From a checkpoint of a small mixture-of-experts model trained on Wikipedia.
Size: 13 layers, width 640.
Experts: 64 GELU neurons an expert, 6 picks a token, a sigmoid router, a shared expert of 256 neurons.
Training: a variant of SOAP for the experts, 696M tokens.
Below are experts of layer 5 (counted from 0) of a mixture-of-experts language model. Rows are named router (the router's row for the expert), up (a neuron's input weights, with its number) and show model dimensions 576-639. Each number is 200 + 30 x the weight over its row's rms, rounded and kept within 0 to 999.
Before each expert's rows: a language model's description of what the expert responds to. This comes from a sample of Wikipedia text that the model never trained on.

# expert 32
Description: Spatial and source prepositions. Prepositions of place and origin like from, at, around, along, near, since, often in geography or route descriptions such as traveled from.
router,174,172,195,210,227,176,204,164,196,213,205,202,204,197,218,206,186,184,173,206,169,187,210,248,215,210,212,134,171,191,167,157,124,221,170,182,213,187,193,201,163,212,260,204,202,180,220,172,170,211,187,179,179,199,220,142,213,209,193,248,156,141,194,220
up0,191,180,192,192,211,197,176,183,203,217,172,267,178,229,187,112,205,178,217,205,231,214,211,223,237,226,216,202,182,140,166,221,193,203,168,170,199,248,189,214,178,222,194,188,184,229,221,163,246,181,220,226,217,165,188,169,207,200,210,239,177,130,203,173
up1,220,201,206,179,225,206,197,165,246,218,151,195,182,175,195,188,215,230,182,252,151,253,202,202,214,234,212,201,229,200,198,193,230,217,238,244,227,170,215,160,220,208,186,162,190,186,164,227,198,186,163,134,146,175,173,218,220,153,214,174,199,179,213,177

# expert 2
Description: Conjunctions and table units. Coordinating words like and, or, &, + joining list items, and unit or header words in sports tables, such as km, Score, Position.
router,245,227,227,205,203,234,228,249,186,187,178,202,168,148,162,222,227,234,189,196,202,198,250,200,181,197,154,223,229,205,225,228,174,200,182,235,239,280,200,303,198,193,194,143,242,160,193,209,222,164,172,159,207,179,189,173,209,194,175,230,231,203,180,251
up0,240,151,200,197,141,197,241,188,256,247,229,225,224,201,221,253,212,190,164,153,167,190,190,203,156,178,209,228,226,213,202,171,212,120,204,213,214,213,178,262,212,154,226,213,211,245,196,194,196,247,203,207,209,215,173,187,215,217,213,253,174,238,183,209
up1,163,205,201,184,210,204,172,216,156,222,198,232,239,228,247,207,219,163,209,241,201,213,171,166,197,114,219,206,229,132,261,175,196,182,194,228,197,174,225,188,216,253,192,222,190,214,207,228,165,172,231,179,165,170,262,128,194,147,196,190,187,219,203,172

# expert 9
Description: Titles and name-inner pieces. Role and institution nouns such as President, Minister, author, Church, plus middle pieces of names and words like P-ope-scu, ch-lor-ide.
router,199,199,209,200,203,258,199,205,200,204,233,239,260,172,161,193,132,173,134,205,242,188,179,199,218,168,214,236,205,204,179,195,153,196,165,213,260,187,172,124,163,244,186,233,181,190,211,188,164,241,173,161,249,178,177,250,215,170,141,166,198,179,203,211
up0,226,193,208,179,209,241,207,216,149,178,274,196,177,134,226,225,186,164,205,207,213,238,251,204,215,177,219,167,236,279,187,166,222,210,175,221,202,179,195,162,173,215,175,220,213,198,182,242,225,221,185,215,203,210,182,204,205,211,194,180,218,230,229,189
up1,162,210,207,196,182,216,146,214,241,162,191,209,191,149,215,262,177,215,198,187,188,193,213,239,192,172,241,199,213,208,195,223,170,236,173,135,263,197,190,132,159,148,188,186,173,190,183,191,245,166,185,247,183,168,231,189,218,152,186,232,189,185,194,244

# expert 36
Description: Prepositions and linkers. Prepositions and infinitive "to" introducing a phrase, e.g. to, for, with, by, between, including, against, usually before "the" or "a".
router,186,187,217,174,162,241,204,221,169,179,202,196,201,222,166,218,243,187,220,183,201,214,186,191,255,235,176,150,215,189,218,222,262,198,212,216,156,197,244,268,237,214,176,188,184,268,178,175,139,145,213,238,184,155,216,206,200,180,182,194,250,205,215,149
up0,195,235,192,259,187,163,210,207,196,180,206,224,196,218,137,169,185,188,188,178,205,201,146,222,181,215,159,248,171,170,196,185,191,295,238,183,151,194,161,188,158,201,217,173,183,169,223,129,204,259,223,162,165,177,166,182,225,227,167,181,256,196,171,216
up1,135,201,161,192,214,191,213,211,219,202,207,186,180,208,187,161,227,249,213,225,143,156,224,216,211,212,175,194,201,208,215,172,145,194,175,147,179,205,239,223,195,219,202,218,179,202,203,201,225,209,201,231,171,157,258,231,191,133,266,231,185,214,198,169

# expert 19
Description: Word-internal pieces. Word pieces just after a consonant-initial start of a word, mostly ordinary English words, e.g. h-tt-ps, sw-ath-es, p-rim-itive, alco-ho-l.
router,141,160,175,205,172,243,207,176,213,219,160,202,188,165,168,268,156,170,176,224,166,173,225,217,147,174,189,190,187,200,214,239,213,203,160,178,174,200,150,175,182,143,202,198,206,192,194,183,229,156,178,152,250,201,197,156,197,239,204,153,194,199,193,194
up0,221,222,228,222,215,181,133,190,171,202,181,215,157,159,192,196,165,158,249,259,226,192,212,174,142,171,202,213,195,131,227,229,196,253,155,223,176,216,214,184,196,229,194,185,215,231,204,154,177,211,154,187,149,213,161,187,175,197,188,211,174,213,142,229
up1,161,187,217,218,193,231,192,192,163,214,170,202,198,254,184,233,176,151,229,197,117,145,233,221,237,215,171,174,177,192,220,171,226,195,230,214,216,189,211,188,209,184,138,207,129,209,208,229,145,199,230,232,200,162,237,220,178,219,207,209,151,248,165,262

# expert 41
Description: Surname and place endings. Final pieces of English surnames and place names such as -ton, -ford, -kins, -son, -land, often in credits and tables.
router,224,184,202,223,185,193,205,208,232,201,180,230,197,182,214,196,195,175,199,136,172,204,201,209,189,237,178,179,199,187,188,189,214,216,254,191,210,193,205,206,172,157,166,233,195,190,167,175,253,209,175,279,160,240,191,182,199,246,131,169,262,222,230,142
up0,203,184,223,163,205,223,210,257,168,140,211,230,232,191,193,200,209,196,256,226,180,209,196,262,186,173,168,220,187,246,196,218,145,161,192,171,240,194,195,226,219,212,213,222,199,231,227,177,199,203,187,240,185,234,187,186,228,178,185,211,211,143,214,166
up1,240,169,193,202,207,196,205,190,259,219,186,239,239,167,194,220,169,173,200,173,208,215,265,174,162,158,185,196,184,214,196,160,171,166,232,190,183,189,227,231,167,166,187,199,186,144,205,140,207,185,200,219,188,179,218,188,234,216,168,157,214,231,213,167

# expert 43
Description: Location commas, line breaks. Commas between place names, line breaks closing infobox or table rows, and compass words, e.g. Yarmouth, Nova Scotia; south, northern.
router,173,182,244,235,163,152,209,213,218,259,182,220,174,221,206,185,183,263,240,230,179,234,181,161,217,227,227,228,138,177,200,227,208,239,191,168,204,184,238,190,194,172,190,240,226,177,222,214,261,193,207,255,235,188,216,202,181,213,244,156,181,186,219,219
up7,212,233,192,261,254,144,277,142,194,222,225,255,188,217,259,183,165,182,186,256,178,218,209,192,253,152,175,196,214,148,147,215,221,200,232,257,220,223,188,209,181,219,211,148,231,182,161,193,232,197,230,208,204,208,210,253,207,147,206,203,195,193,246,137
up8,214,187,226,200,193,154,154,203,229,211,232,197,174,160,202,193,198,193,212,174,182,155,161,189,196,193,247,261,198,253,175,152,201,180,167,211,263,185,209,171,176,167,205,231,215,143,229,237,202,183,176,221,237,236,208,170,172,188,175,104,230,132,229,162

# expert 56
Description: Quantifiers and determiners. Quantity and selection words starting noun phrases after a comma or preposition, such as both, several, various, certain, many, among.
router,246,224,149,232,177,254,179,193,147,252,222,174,183,133,209,197,184,279,168,168,206,200,217,224,242,179,209,154,230,185,207,199,283,196,207,201,178,196,217,218,140,206,204,193,204,198,211,191,233,235,163,204,206,196,168,239,203,186,228,223,180,250,226,186
up0,235,196,165,197,177,198,202,181,150,254,171,198,210,176,209,197,231,195,233,177,239,224,162,177,185,190,191,173,187,198,188,208,198,204,242,255,172,249,208,200,114,208,231,158,191,216,171,233,259,202,223,195,217,224,180,193,198,179,212,221,248,214,193,196
up1,212,201,171,226,250,225,199,195,149,184,230,211,270,217,163,190,205,171,190,217,148,221,213,155,256,231,239,129,199,227,163,152,162,228,206,200,204,174,171,260,192,156,225,228,163,160,205,177,187,178,197,214,171,263,172,206,179,159,191,234,123,182,199,241

# expert 11
Description: Mid-word pieces, narrative verbs. Inner and final word pieces (for-ay, fa-din-g, appro-xi-mately) and biography verbs after was/his such as returned, appeared, died.
router,237,190,211,218,233,195,200,242,239,225,182,168,206,192,228,242,196,184,225,139,167,194,255,176,185,246,174,188,191,195,157,167,195,230,222,186,198,142,182,205,218,162,218,276,203,210,192,296,176,224,236,217,203,173,258,219,204,177,198,186,284,155,180,264
up0,241,209,210,191,231,210,251,199,176,169,218,176,190,174,226,205,168,159,221,188,174,204,255,171,244,158,187,223,177,183,234,175,259,192,161,227,191,169,268,174,216,156,190,186,174,192,204,245,242,173,226,183,188,195,247,206,173,205,200,256,197,212,153,247
up1,212,216,185,161,189,223,146,234,240,216,206,196,200,163,183,200,193,263,210,217,203,221,215,229,200,226,195,170,236,189,194,187,229,197,217,195,220,210,193,252,206,181,244,231,193,167,239,185,178,197,195,151,176,206,228,238,183,183,185,223,235,154,184,213

# expert 49
Description: Nouns and verbs after the. Content nouns or verb stems right after the, which or that in technical or descriptive text, e.g. the range, represent-s, in-put.
router,174,181,243,169,212,170,199,166,190,169,253,190,215,230,198,174,188,166,173,156,213,212,179,246,183,235,240,189,241,210,212,179,188,230,232,220,215,264,173,190,219,228,218,191,262,161,245,204,235,122,178,194,200,178,171,217,188,171,210,198,176,153,221,256
up0,130,224,250,211,176,188,153,279,146,178,174,233,223,225,197,218,160,172,172,194,206,200,178,210,215,244,179,179,196,203,184,209,231,205,228,184,218,234,178,233,198,249,206,177,212,173,210,192,189,190,213,229,192,200,184,203,244,245,200,250,187,166,199,169
up1,185,183,251,161,238,179,192,147,198,223,171,178,207,195,164,215,232,213,144,192,201,200,216,229,167,209,184,212,170,176,229,195,214,166,197,212,260,237,210,208,236,143,208,226,281,220,235,169,290,172,161,180,229,217,189,172,174,234,225,217,206,179,214,206

# expert 46
Description: Modals, name pieces. Modal verbs would, can, could, will, may, should, and middle or final letters of proper names and titles (Hegel, Benadryl, Crooked).
router,230,237,237,158,147,190,204,141,183,215,202,162,244,174,219,178,218,150,197,163,155,206,218,247,180,184,161,158,210,170,202,211,204,254,204,231,149,183,206,234,170,231,219,234,146,189,234,203,183,155,205,190,155,184,208,228,219,198,190,218,194,233,248,187
up0,215,243,219,172,194,179,215,183,206,198,201,192,243,164,234,153,199,229,146,200,174,199,208,160,207,169,166,204,196,230,215,217,219,192,217,148,164,242,189,181,181,236,179,151,117,241,212,189,235,176,200,193,240,205,205,218,132,211,278,202,244,231,215,186
up1,179,228,206,188,190,214,168,163,208,270,199,211,208,187,174,180,199,185,111,216,227,213,228,185,192,209,254,219,155,208,198,209,222,245,195,248,217,226,146,166,193,242,220,222,157,216,169,210,222,201,173,212,188,160,244,244,242,178,209,220,176,197,138,172

# expert 47
Description: Foreign name endings. Endings of foreign, Latin, or taxonomic names and places such as -a, -is, -ić, -idae, -burg, -ville, in species lists.
router,198,202,177,245,193,215,245,199,151,249,180,165,206,206,248,147,194,221,166,255,192,186,187,218,163,199,169,163,244,211,171,154,170,203,227,168,147,172,155,213,152,162,152,192,207,231,172,176,229,195,195,221,204,202,160,213,238,217,172,228,175,219,212,245
up0,219,206,173,144,213,210,195,186,168,208,214,171,238,227,156,211,266,195,193,235,180,225,212,187,231,169,199,177,168,200,181,164,194,240,203,225,203,200,160,185,180,223,166,220,168,215,133,182,138,208,195,189,237,170,203,154,140,189,222,212,219,158,187,224
up1,203,167,175,195,188,246,177,235,172,210,183,181,193,172,197,162,246,225,255,240,181,173,231,183,139,244,186,213,207,157,249,186,172,218,252,208,228,195,212,235,168,204,228,218,191,227,233,213,197,203,145,125,164,160,171,206,172,183,218,151,249,262,204,178

# expert 17
Description: Politics and office terms. Words in political and election text such as Minister, Parliament, Congress, prime, general election, popular vote, public office.
router,174,228,193,242,152,184,218,214,189,145,167,173,241,223,197,229,225,245,168,214,247,200,205,168,226,204,183,196,228,222,220,190,245,231,172,230,150,247,242,198,167,231,179,181,202,219,238,206,257,184,196,188,196,194,235,217,180,241,241,214,200,204,223,199
up0,152,205,249,213,237,212,274,235,182,183,138,141,227,129,226,215,181,210,220,125,240,238,201,183,192,221,264,208,220,215,218,246,212,220,184,165,180,216,179,199,226,211,138,201,193,218,182,186,240,230,164,159,263,181,228,226,195,238,183,180,200,144,195,191
up1,184,205,191,206,194,158,215,163,198,163,199,198,197,171,229,209,231,197,140,155,185,231,184,200,214,132,207,192,196,207,205,177,218,198,212,223,185,247,233,205,224,202,133,121,233,165,225,177,166,238,197,239,182,218,179,230,187,208,246,244,213,189,194,252

# expert 52
Description: Common noun endings. Final pieces of ordinary nouns in descriptive prose, like hairs, wines, identifiers, appointment, and whole nouns such as system, version, level, history.
router,203,212,224,153,162,196,216,210,221,237,212,187,176,232,223,183,220,255,147,196,205,218,218,170,181,187,167,193,267,184,137,202,152,201,234,223,223,184,195,140,229,198,157,239,263,225,211,177,269,205,187,162,197,177,159,195,265,176,173,274,147,192,180,220
up0,168,176,191,190,203,252,193,161,197,176,159,178,152,209,212,217,204,231,178,158,152,242,196,198,227,193,164,210,186,175,210,199,191,158,196,219,238,237,264,181,173,196,223,195,227,245,194,200,238,218,172,162,189,206,202,196,156,277,184,170,183,190,206,141
up1,170,197,224,161,193,274,239,186,223,208,269,169,163,294,196,190,213,191,215,218,217,239,206,194,212,208,167,168,195,229,182,194,155,197,191,140,152,235,247,208,212,212,218,219,211,202,198,189,134,196,174,182,200,220,206,186,162,254,231,199,161,208,193,212

# expert 21
Description: Given names. Common Western first names and their inner or final pieces in credits and lists, such as Alex, William, Di-ane, Joan-ne.
router,173,203,162,207,166,212,158,196,255,225,182,174,211,143,225,214,239,168,202,192,263,175,185,224,238,148,234,173,175,190,177,210,236,207,215,185,239,172,191,243,173,225,181,183,241,142,205,212,187,247,198,185,205,255,240,209,177,202,218,232,173,184,216,179
up0,240,238,244,217,182,199,169,204,276,178,237,171,201,174,195,214,202,185,201,195,180,229,212,229,217,149,204,220,211,180,183,205,173,204,206,184,217,239,189,186,160,228,205,193,242,208,203,224,195,213,233,217,231,255,195,197,177,122,201,138,202,250,216,190
up1,236,192,198,180,219,229,225,234,275,214,214,161,186,188,172,226,247,188,203,166,216,178,202,224,239,255,208,243,180,223,207,243,231,192,196,198,178,145,150,206,212,241,168,173,201,197,200,163,204,176,210,239,145,215,194,167,177,178,248,174,193,178,151,199

# expert 40
Description: Word starts after brackets. First pieces of words after an opening bracket, hyphen or quote (res-pectively, UV-ina-ctivated, Re-ar), plus such as, and numbers in formula-heavy text.
router,203,182,178,206,224,146,177,227,220,161,187,214,200,224,191,184,172,170,237,246,202,204,220,228,188,193,209,201,238,242,242,187,192,184,193,177,185,238,235,230,268,181,182,211,186,190,184,205,222,240,160,191,244,228,205,194,168,245,257,143,226,233,163,185
up0,233,205,227,191,196,185,165,184,193,164,216,192,180,248,126,195,245,198,224,237,211,218,212,193,190,132,247,186,219,291,195,178,238,157,205,187,167,200,179,224,277,236,236,191,286,257,200,216,184,297,146,208,210,227,277,228,162,211,218,179,212,216,190,266
up1,184,207,154,218,212,206,189,181,209,167,218,250,191,148,221,253,221,165,265,252,105,206,231,219,167,191,149,242,214,178,179,208,244,220,202,210,175,124,225,209,212,219,227,262,211,187,217,197,202,183,214,178,188,221,158,253,186,237,206,171,208,225,213,221

# expert 3
Description: Prepositions before objects. Prepositions heading a noun phrase or date, mostly in, on, for, from, at, during, as in "featured on", "founded in".
router,234,161,238,233,209,217,220,184,233,174,216,208,213,192,207,182,228,264,206,135,200,171,158,157,208,210,291,171,238,235,202,110,213,207,207,185,243,152,231,218,251,199,201,216,234,190,205,154,190,255,265,233,238,211,205,196,150,159,226,184,189,175,163,227
up0,185,161,246,259,171,193,184,201,261,226,173,237,272,240,200,198,183,202,217,243,199,177,186,206,223,209,207,197,180,233,205,204,252,182,191,178,199,188,244,197,197,151,221,241,199,184,196,168,176,196,207,201,205,191,188,206,168,189,199,185,162,157,221,214
up1,225,206,236,218,186,209,166,230,217,189,198,230,214,190,238,222,214,258,232,199,248,202,145,174,240,201,188,147,196,226,207,245,211,203,201,200,202,201,203,180,256,151,257,181,183,205,210,208,223,229,201,183,202,201,230,219,86,197,205,127,172,229,202,190

# expert 7
Description: Function words, clause links. Function words that start a phrase or clause after a verb or noun: to, as, that, which, who, when, because, e.g. started to, listed as.
router,199,209,205,204,189,214,261,268,211,230,199,177,215,227,234,176,253,187,204,236,159,255,168,167,164,198,154,203,213,207,173,217,214,177,218,193,203,152,219,167,160,161,159,218,188,240,179,206,202,169,198,183,180,182,201,186,227,192,180,242,165,214,186,168
up0,130,190,206,203,243,258,184,191,224,188,176,191,186,188,216,212,197,176,210,205,209,163,201,180,173,219,256,181,215,230,184,233,169,212,226,175,214,160,178,181,185,236,185,241,184,174,231,189,215,254,204,217,198,186,233,206,202,221,199,199,171,192,199,201
up1,208,242,255,220,226,179,216,185,213,204,192,171,211,230,174,228,201,139,228,197,203,261,255,173,182,164,225,160,229,187,150,170,197,176,200,187,169,167,199,166,166,169,194,197,155,218,183,234,201,187,179,183,213,195,205,217,165,193,215,203,209,222,192,162

# expert 13
Description: Foreign name fragments. Mid-word syllables of non-English names and species, plus raw UTF-8 bytes of accented or Asian script, e.g. Ge-ito-doris, Di-ba-en, Pi-za-rro.
router,179,208,143,179,156,191,224,132,234,170,249,214,181,190,202,217,228,208,196,259,188,219,246,188,230,223,247,220,148,161,172,196,240,233,227,275,225,215,121,184,231,270,210,195,197,209,160,197,184,190,201,180,240,222,212,196,225,236,167,217,251,178,163,177
up0,187,162,188,184,161,220,245,218,222,209,179,194,244,173,205,196,260,246,195,229,219,179,210,277,158,218,225,253,168,168,253,172,165,175,165,257,185,173,219,205,163,235,211,213,185,160,201,161,220,210,162,188,211,180,200,239,230,213,199,212,186,219,180,202
up1,192,212,133,220,140,201,215,166,199,221,188,235,215,222,203,261,197,244,212,204,229,201,208,160,193,196,169,182,144,150,220,119,168,220,158,218,225,248,235,236,198,215,205,195,151,172,184,226,158,201,139,201,216,169,194,202,185,237,229,148,247,165,170,201

# expert 34
Description: Heading word pieces. Word pieces inside section headings and titles right after == (Post-war career, Mausoleum), plus See, song, Player, Track in music and sport text.
router,252,224,195,162,235,191,231,227,132,239,111,174,146,244,221,255,205,220,197,196,192,196,167,181,154,166,218,192,225,215,187,213,151,167,195,190,161,146,182,165,249,211,216,155,191,234,243,252,201,165,224,220,224,146,148,213,180,251,238,182,164,218,151,213
up0,153,202,205,214,206,223,259,208,153,203,203,166,185,257,225,167,185,166,210,185,183,218,179,225,195,202,179,183,252,238,207,209,189,159,201,249,247,229,151,245,212,163,201,181,212,218,250,192,156,159,235,189,189,136,171,217,194,166,229,203,189,231,171,199
up1,208,204,219,202,217,179,178,206,226,199,224,206,225,205,234,203,165,224,184,141,205,201,242,171,155,194,265,166,209,206,196,192,189,208,188,208,169,260,204,199,244,221,255,194,180,158,197,165,202,187,206,203,220,196,197,197,172,198,211,161,175,159,153,225

# expert 63
Description: Conjunctions and field colons. Coordinators and, or, but, &, et, und, and colons after infobox labels like Parking: or Education:.
router,234,185,163,215,216,231,183,205,196,212,225,212,205,171,158,208,210,171,190,200,226,155,165,178,231,223,166,249,254,164,229,185,181,228,200,195,181,209,194,287,195,212,231,150,163,170,214,181,211,164,194,234,220,176,189,196,243,230,213,163,223,234,231,226
up0,213,207,168,173,235,245,183,218,202,228,209,135,190,189,187,190,175,199,222,215,202,210,194,170,176,174,213,163,222,230,204,193,217,165,210,261,215,212,249,247,181,266,200,183,170,245,198,198,146,211,210,168,188,185,214,182,165,195,222,200,182,236,197,191
up1,180,183,142,202,271,219,117,179,202,238,179,217,219,191,188,165,223,187,192,210,167,171,150,217,218,211,233,223,200,186,201,226,235,241,225,201,179,190,224,219,226,236,190,166,197,159,284,210,191,192,219,218,210,140,178,168,211,215,233,168,221,228,215,193

# expert 8
Description: Line breaks, opening punctuation. Line breaks, paragraph breaks and opening marks like (, ", ', [ that begin quotes, parentheticals or new sections after a period or table row.
router,219,162,222,169,202,186,214,173,186,232,141,210,240,248,188,174,237,224,159,171,134,184,195,249,165,175,244,147,190,132,228,213,163,297,150,205,236,183,162,236,224,190,183,200,220,192,110,249,168,237,230,214,187,262,198,226,220,154,218,172,170,232,204,180
up7,180,169,211,190,174,251,261,200,187,206,192,162,198,229,146,151,176,178,247,187,227,205,195,138,186,185,188,230,148,185,141,255,191,200,173,219,192,196,195,180,183,205,217,218,194,194,217,243,182,197,188,255,215,232,198,188,216,187,193,209,239,234,196,231
up8,184,211,222,228,156,209,202,173,222,229,194,150,187,262,172,207,193,196,190,209,197,187,192,144,201,182,222,232,231,222,130,196,234,205,190,191,232,194,201,223,107,180,215,182,163,189,157,185,206,166,234,217,170,204,252,272,223,177,251,178,189,209,171,180

# expert 59
Description: Word-initial capitals, prefixes. Starting pieces of words, often capitalised or after a space or bracket, such as A-ero, F-ac, Ed-gar, Los, International.
router,218,146,232,233,192,174,183,196,178,169,209,173,202,168,237,216,174,200,260,169,249,209,165,194,150,177,224,191,212,211,174,220,225,153,181,158,197,214,245,220,228,277,168,227,197,205,231,220,201,225,276,241,224,158,232,205,176,282,200,180,244,228,172,153
up0,237,211,190,174,197,203,161,171,196,235,181,223,224,171,208,166,194,142,212,180,162,232,218,185,183,187,192,171,220,181,250,215,206,148,227,202,213,218,239,204,200,183,218,178,160,184,141,212,180,232,276,277,231,264,220,268,165,258,156,185,175,231,167,231
up1,189,167,217,146,177,185,197,231,197,204,183,192,215,195,192,227,170,206,260,228,220,152,202,227,254,138,208,160,216,192,192,201,257,136,184,154,140,185,123,199,206,206,163,207,214,191,202,232,161,195,238,215,244,161,192,178,203,222,230,159,162,240,194,138

# expert 61
Description: The and table pipes. The article the and relative words which, who, whose, plus | cell separators in tables, e.g. in the UK, Scotland | Chris Kane.
router,236,180,151,199,196,205,223,236,192,211,227,202,234,230,221,165,245,209,177,232,168,202,211,153,204,203,168,208,239,219,169,219,151,212,244,162,217,161,190,155,191,171,147,177,222,210,178,205,203,200,170,204,191,189,172,201,235,151,257,195,160,197,222,196
up0,212,182,141,227,220,282,173,208,174,226,200,221,232,193,207,237,243,178,229,192,195,171,195,187,159,218,183,240,184,244,172,185,219,179,254,199,271,187,180,159,213,158,211,180,185,211,170,217,205,224,220,154,201,211,201,182,161,215,202,227,228,188,222,239
up1,167,221,222,228,236,219,234,198,232,235,220,199,140,176,132,216,232,157,199,210,174,190,194,231,194,247,193,199,186,205,149,182,165,224,200,165,215,228,176,201,196,193,197,173,178,209,158,208,208,194,224,137,165,237,159,189,196,156,209,211,229,228,210,215

# expert 15
Description: Foreign name endings. Single letters and short pieces ending Asian, Arabic, Slavic and other non-English personal names in lists, such as Ka-i, Nik-aj, Merke-l.
router,268,128,211,266,126,188,186,175,175,197,251,216,182,203,173,230,244,230,224,237,226,200,146,204,237,196,156,170,170,215,194,222,191,188,167,218,199,211,197,198,204,210,156,208,193,208,176,223,232,235,200,244,189,166,215,196,208,211,177,257,182,211,220,145
up0,173,136,198,222,233,187,224,210,223,160,229,203,194,166,201,212,193,208,183,213,233,221,241,237,190,228,208,189,173,206,201,178,206,215,225,165,215,164,206,214,164,227,127,229,125,144,158,204,197,191,224,169,199,155,208,224,215,178,157,202,223,160,212,201
up1,144,236,234,261,182,255,205,179,168,237,215,209,152,283,195,179,239,188,193,221,216,178,171,201,186,195,189,194,219,239,218,186,186,186,215,200,219,227,234,214,214,228,165,193,171,204,248,187,193,158,191,124,218,214,159,230,209,172,225,246,194,212,202,252

# expert 24
Description: Foreign name pieces. Word pieces inside foreign surnames and place names, e.g. -ov, -ić, -berg, -ki in Uzbekistan; also opening parentheses and team names like Racing.
router,218,214,162,228,206,185,226,245,163,202,141,178,198,238,180,202,159,238,224,185,179,199,165,229,243,274,210,205,206,164,192,192,161,233,204,216,221,178,174,204,233,200,209,253,188,231,239,191,251,177,164,209,176,173,188,222,225,177,210,197,134,183,150,183
up0,210,263,182,244,193,186,192,179,180,217,202,183,246,212,195,167,201,193,204,190,215,211,161,199,192,196,164,152,194,185,191,201,195,170,230,251,223,213,179,195,205,250,181,227,201,210,249,248,218,228,178,203,204,176,250,207,201,226,197,208,205,144,128,223
up1,205,214,216,157,197,163,151,226,203,218,143,204,206,178,155,202,145,196,198,243,170,192,186,222,189,231,212,178,147,241,150,214,207,269,158,266,199,174,199,234,224,183,231,228,207,175,180,182,205,221,183,191,184,176,159,222,202,237,194,230,193,175,222,217

# expert 45
Description: Commas and articles. Commas closing clauses or appositives, articles a/an opening appositive noun phrases, and contrast words like while, but, although.
router,215,185,182,196,226,159,198,231,225,213,205,206,232,140,190,196,209,224,189,211,182,214,210,245,219,153,216,173,148,193,167,173,189,241,233,195,204,212,188,201,220,238,179,196,265,226,206,242,215,165,213,185,210,200,183,224,242,252,155,216,191,193,181,203
up0,178,211,172,188,246,157,213,207,185,193,169,209,216,196,190,233,219,164,177,193,220,188,239,184,186,183,194,220,177,171,214,193,184,212,245,228,249,258,185,155,129,184,249,181,221,207,217,186,220,187,192,176,221,216,208,212,164,242,226,214,190,122,179,283
up1,200,206,191,198,230,207,253,272,211,191,174,254,195,217,162,191,216,234,209,259,195,135,159,189,184,180,235,227,264,229,235,215,191,155,162,180,196,169,212,198,187,229,226,205,192,184,178,207,160,180,187,151,174,202,177,219,171,196,268,171,217,153,186,237

# expert 18
Description: Small numbers, word middles. Single-digit numbers after table bars, e.g. "| 2", "However", and middle pieces of long words such as "ipa" in participating or "ept" in susceptibility.
router,182,259,216,198,199,219,215,175,167,207,181,207,200,163,242,182,202,203,220,163,160,180,209,175,141,218,218,240,154,206,179,162,180,161,146,190,181,187,225,159,223,175,188,195,215,187,216,254,191,146,167,197,179,222,180,201,168,263,188,199,217,179,171,248
up0,244,222,192,253,162,254,246,263,204,259,229,263,188,209,174,190,169,181,179,174,197,213,174,216,261,200,174,190,221,187,187,197,161,219,202,219,203,201,200,207,210,131,177,237,217,182,210,176,175,165,224,150,190,202,161,197,140,206,236,206,236,237,224,213
up1,176,220,180,171,163,193,192,192,182,167,193,170,205,250,206,146,224,150,222,215,254,223,250,187,164,181,240,190,184,213,178,150,221,182,254,160,179,257,202,194,219,246,209,144,166,241,161,248,218,227,233,218,157,201,197,198,201,219,138,207,222,210,221,156

# expert 50
Description: Acronym and name letters. Single capital letters or short pieces inside acronyms and name endings, such as WH-O, MF-A, VH-S, NZ-L, Sanche-z.
router,196,235,223,269,193,198,218,231,214,195,221,254,170,192,173,198,258,201,237,174,258,221,214,172,191,163,139,194,164,168,205,219,103,216,279,226,223,206,172,133,180,232,198,197,176,205,176,199,161,145,206,218,232,156,194,197,193,164,160,185,168,184,222,226
up0,167,176,210,211,238,195,185,157,191,195,221,238,157,271,245,210,250,210,212,170,228,147,247,199,161,215,145,193,162,225,246,233,184,205,208,194,207,173,174,178,227,176,190,163,207,193,193,239,227,180,179,208,156,200,199,221,194,220,197,109,222,223,238,232
up1,188,219,147,212,195,202,200,204,192,190,236,240,236,186,171,284,209,147,155,192,264,222,238,200,202,255,191,141,226,172,194,200,231,215,197,185,236,141,232,197,218,177,180,159,195,163,237,221,194,189,169,219,173,244,234,192,224,265,203,189,165,180,204,181

# expert 16
Description: Noun plural endings. Noun-final suffixes, mostly plural s, ions, ers, ities, on people and group nouns like participants, members, students, and words one, person.
router,212,171,179,236,215,210,237,227,156,206,202,151,189,201,254,225,180,258,179,185,174,260,243,158,178,164,188,143,210,209,166,230,204,185,213,140,210,180,232,195,139,230,186,242,209,204,199,258,246,212,238,210,188,210,157,225,203,146,197,199,159,207,187,263
up0,153,201,206,239,179,235,237,170,201,269,201,198,208,209,227,160,216,237,212,216,192,199,153,224,237,145,277,215,202,167,211,178,140,140,198,194,235,169,189,136,198,239,197,192,197,209,253,201,133,188,194,158,231,204,219,239,186,184,283,191,181,222,234,261
up1,223,205,135,250,196,158,169,174,202,176,216,188,204,219,195,212,204,166,183,218,238,214,219,172,228,225,235,160,216,223,212,169,219,256,227,279,179,184,226,196,211,177,165,210,211,180,190,191,229,200,219,194,169,217,165,184,181,150,174,192,205,236,114,198

# expert 6
Description: Decimal digits, "there". Decimal points and digits inside numbers in tables and infoboxes, e.g. "1.90", "4:30.92"; also "there"/"There" and exotic-script characters.
router,243,269,215,188,209,198,209,250,181,194,208,211,204,200,263,232,229,182,226,216,207,228,215,163,203,193,204,193,203,180,229,233,256,182,199,260,203,241,217,154,168,207,231,209,223,178,228,196,200,215,276,219,205,260,170,233,167,192,198,194,163,183,215,219
up0,190,231,170,147,202,242,196,199,199,205,171,151,170,217,269,217,227,173,239,236,188,229,232,206,248,173,147,176,192,230,217,170,186,206,192,208,247,178,214,164,205,194,268,168,174,105,190,223,216,151,201,191,199,222,221,255,137,168,222,180,236,230,153,191
up1,194,195,180,210,176,180,214,222,196,191,180,154,224,230,155,193,191,157,214,203,156,207,264,236,147,210,223,245,194,243,212,138,199,212,184,233,158,246,243,211,250,167,204,240,239,227,204,166,175,174,265,232,155,183,177,202,218,172,198,207,171,186,169,224

# expert 38
Description: Clause-ending punctuation, years. Sentence-final periods, commas and closing parentheses after a year or clause, plus was, the and year numbers like 2016.
router,190,179,183,201,186,212,237,235,166,222,208,208,207,194,241,182,201,211,147,210,167,208,193,200,167,171,166,194,190,182,158,231,158,195,200,171,198,150,191,179,188,201,148,216,212,182,170,191,200,183,175,213,218,166,193,189,265,161,177,235,170,203,168,185
up0,198,238,179,171,230,163,237,235,210,169,225,238,226,152,205,218,215,221,234,151,250,233,214,120,171,226,185,191,243,219,230,214,201,169,224,247,171,211,168,175,194,162,183,207,177,222,160,152,200,172,188,206,207,237,218,212,193,241,230,169,194,231,226,205
up1,167,235,200,174,126,195,198,182,159,201,246,156,173,138,202,178,198,130,207,240,190,211,212,205,161,145,201,180,213,181,169,154,228,185,208,232,209,189,196,167,199,182,197,222,190,237,201,188,201,234,203,224,178,197,189,229,161,162,183,198,251,171,238,177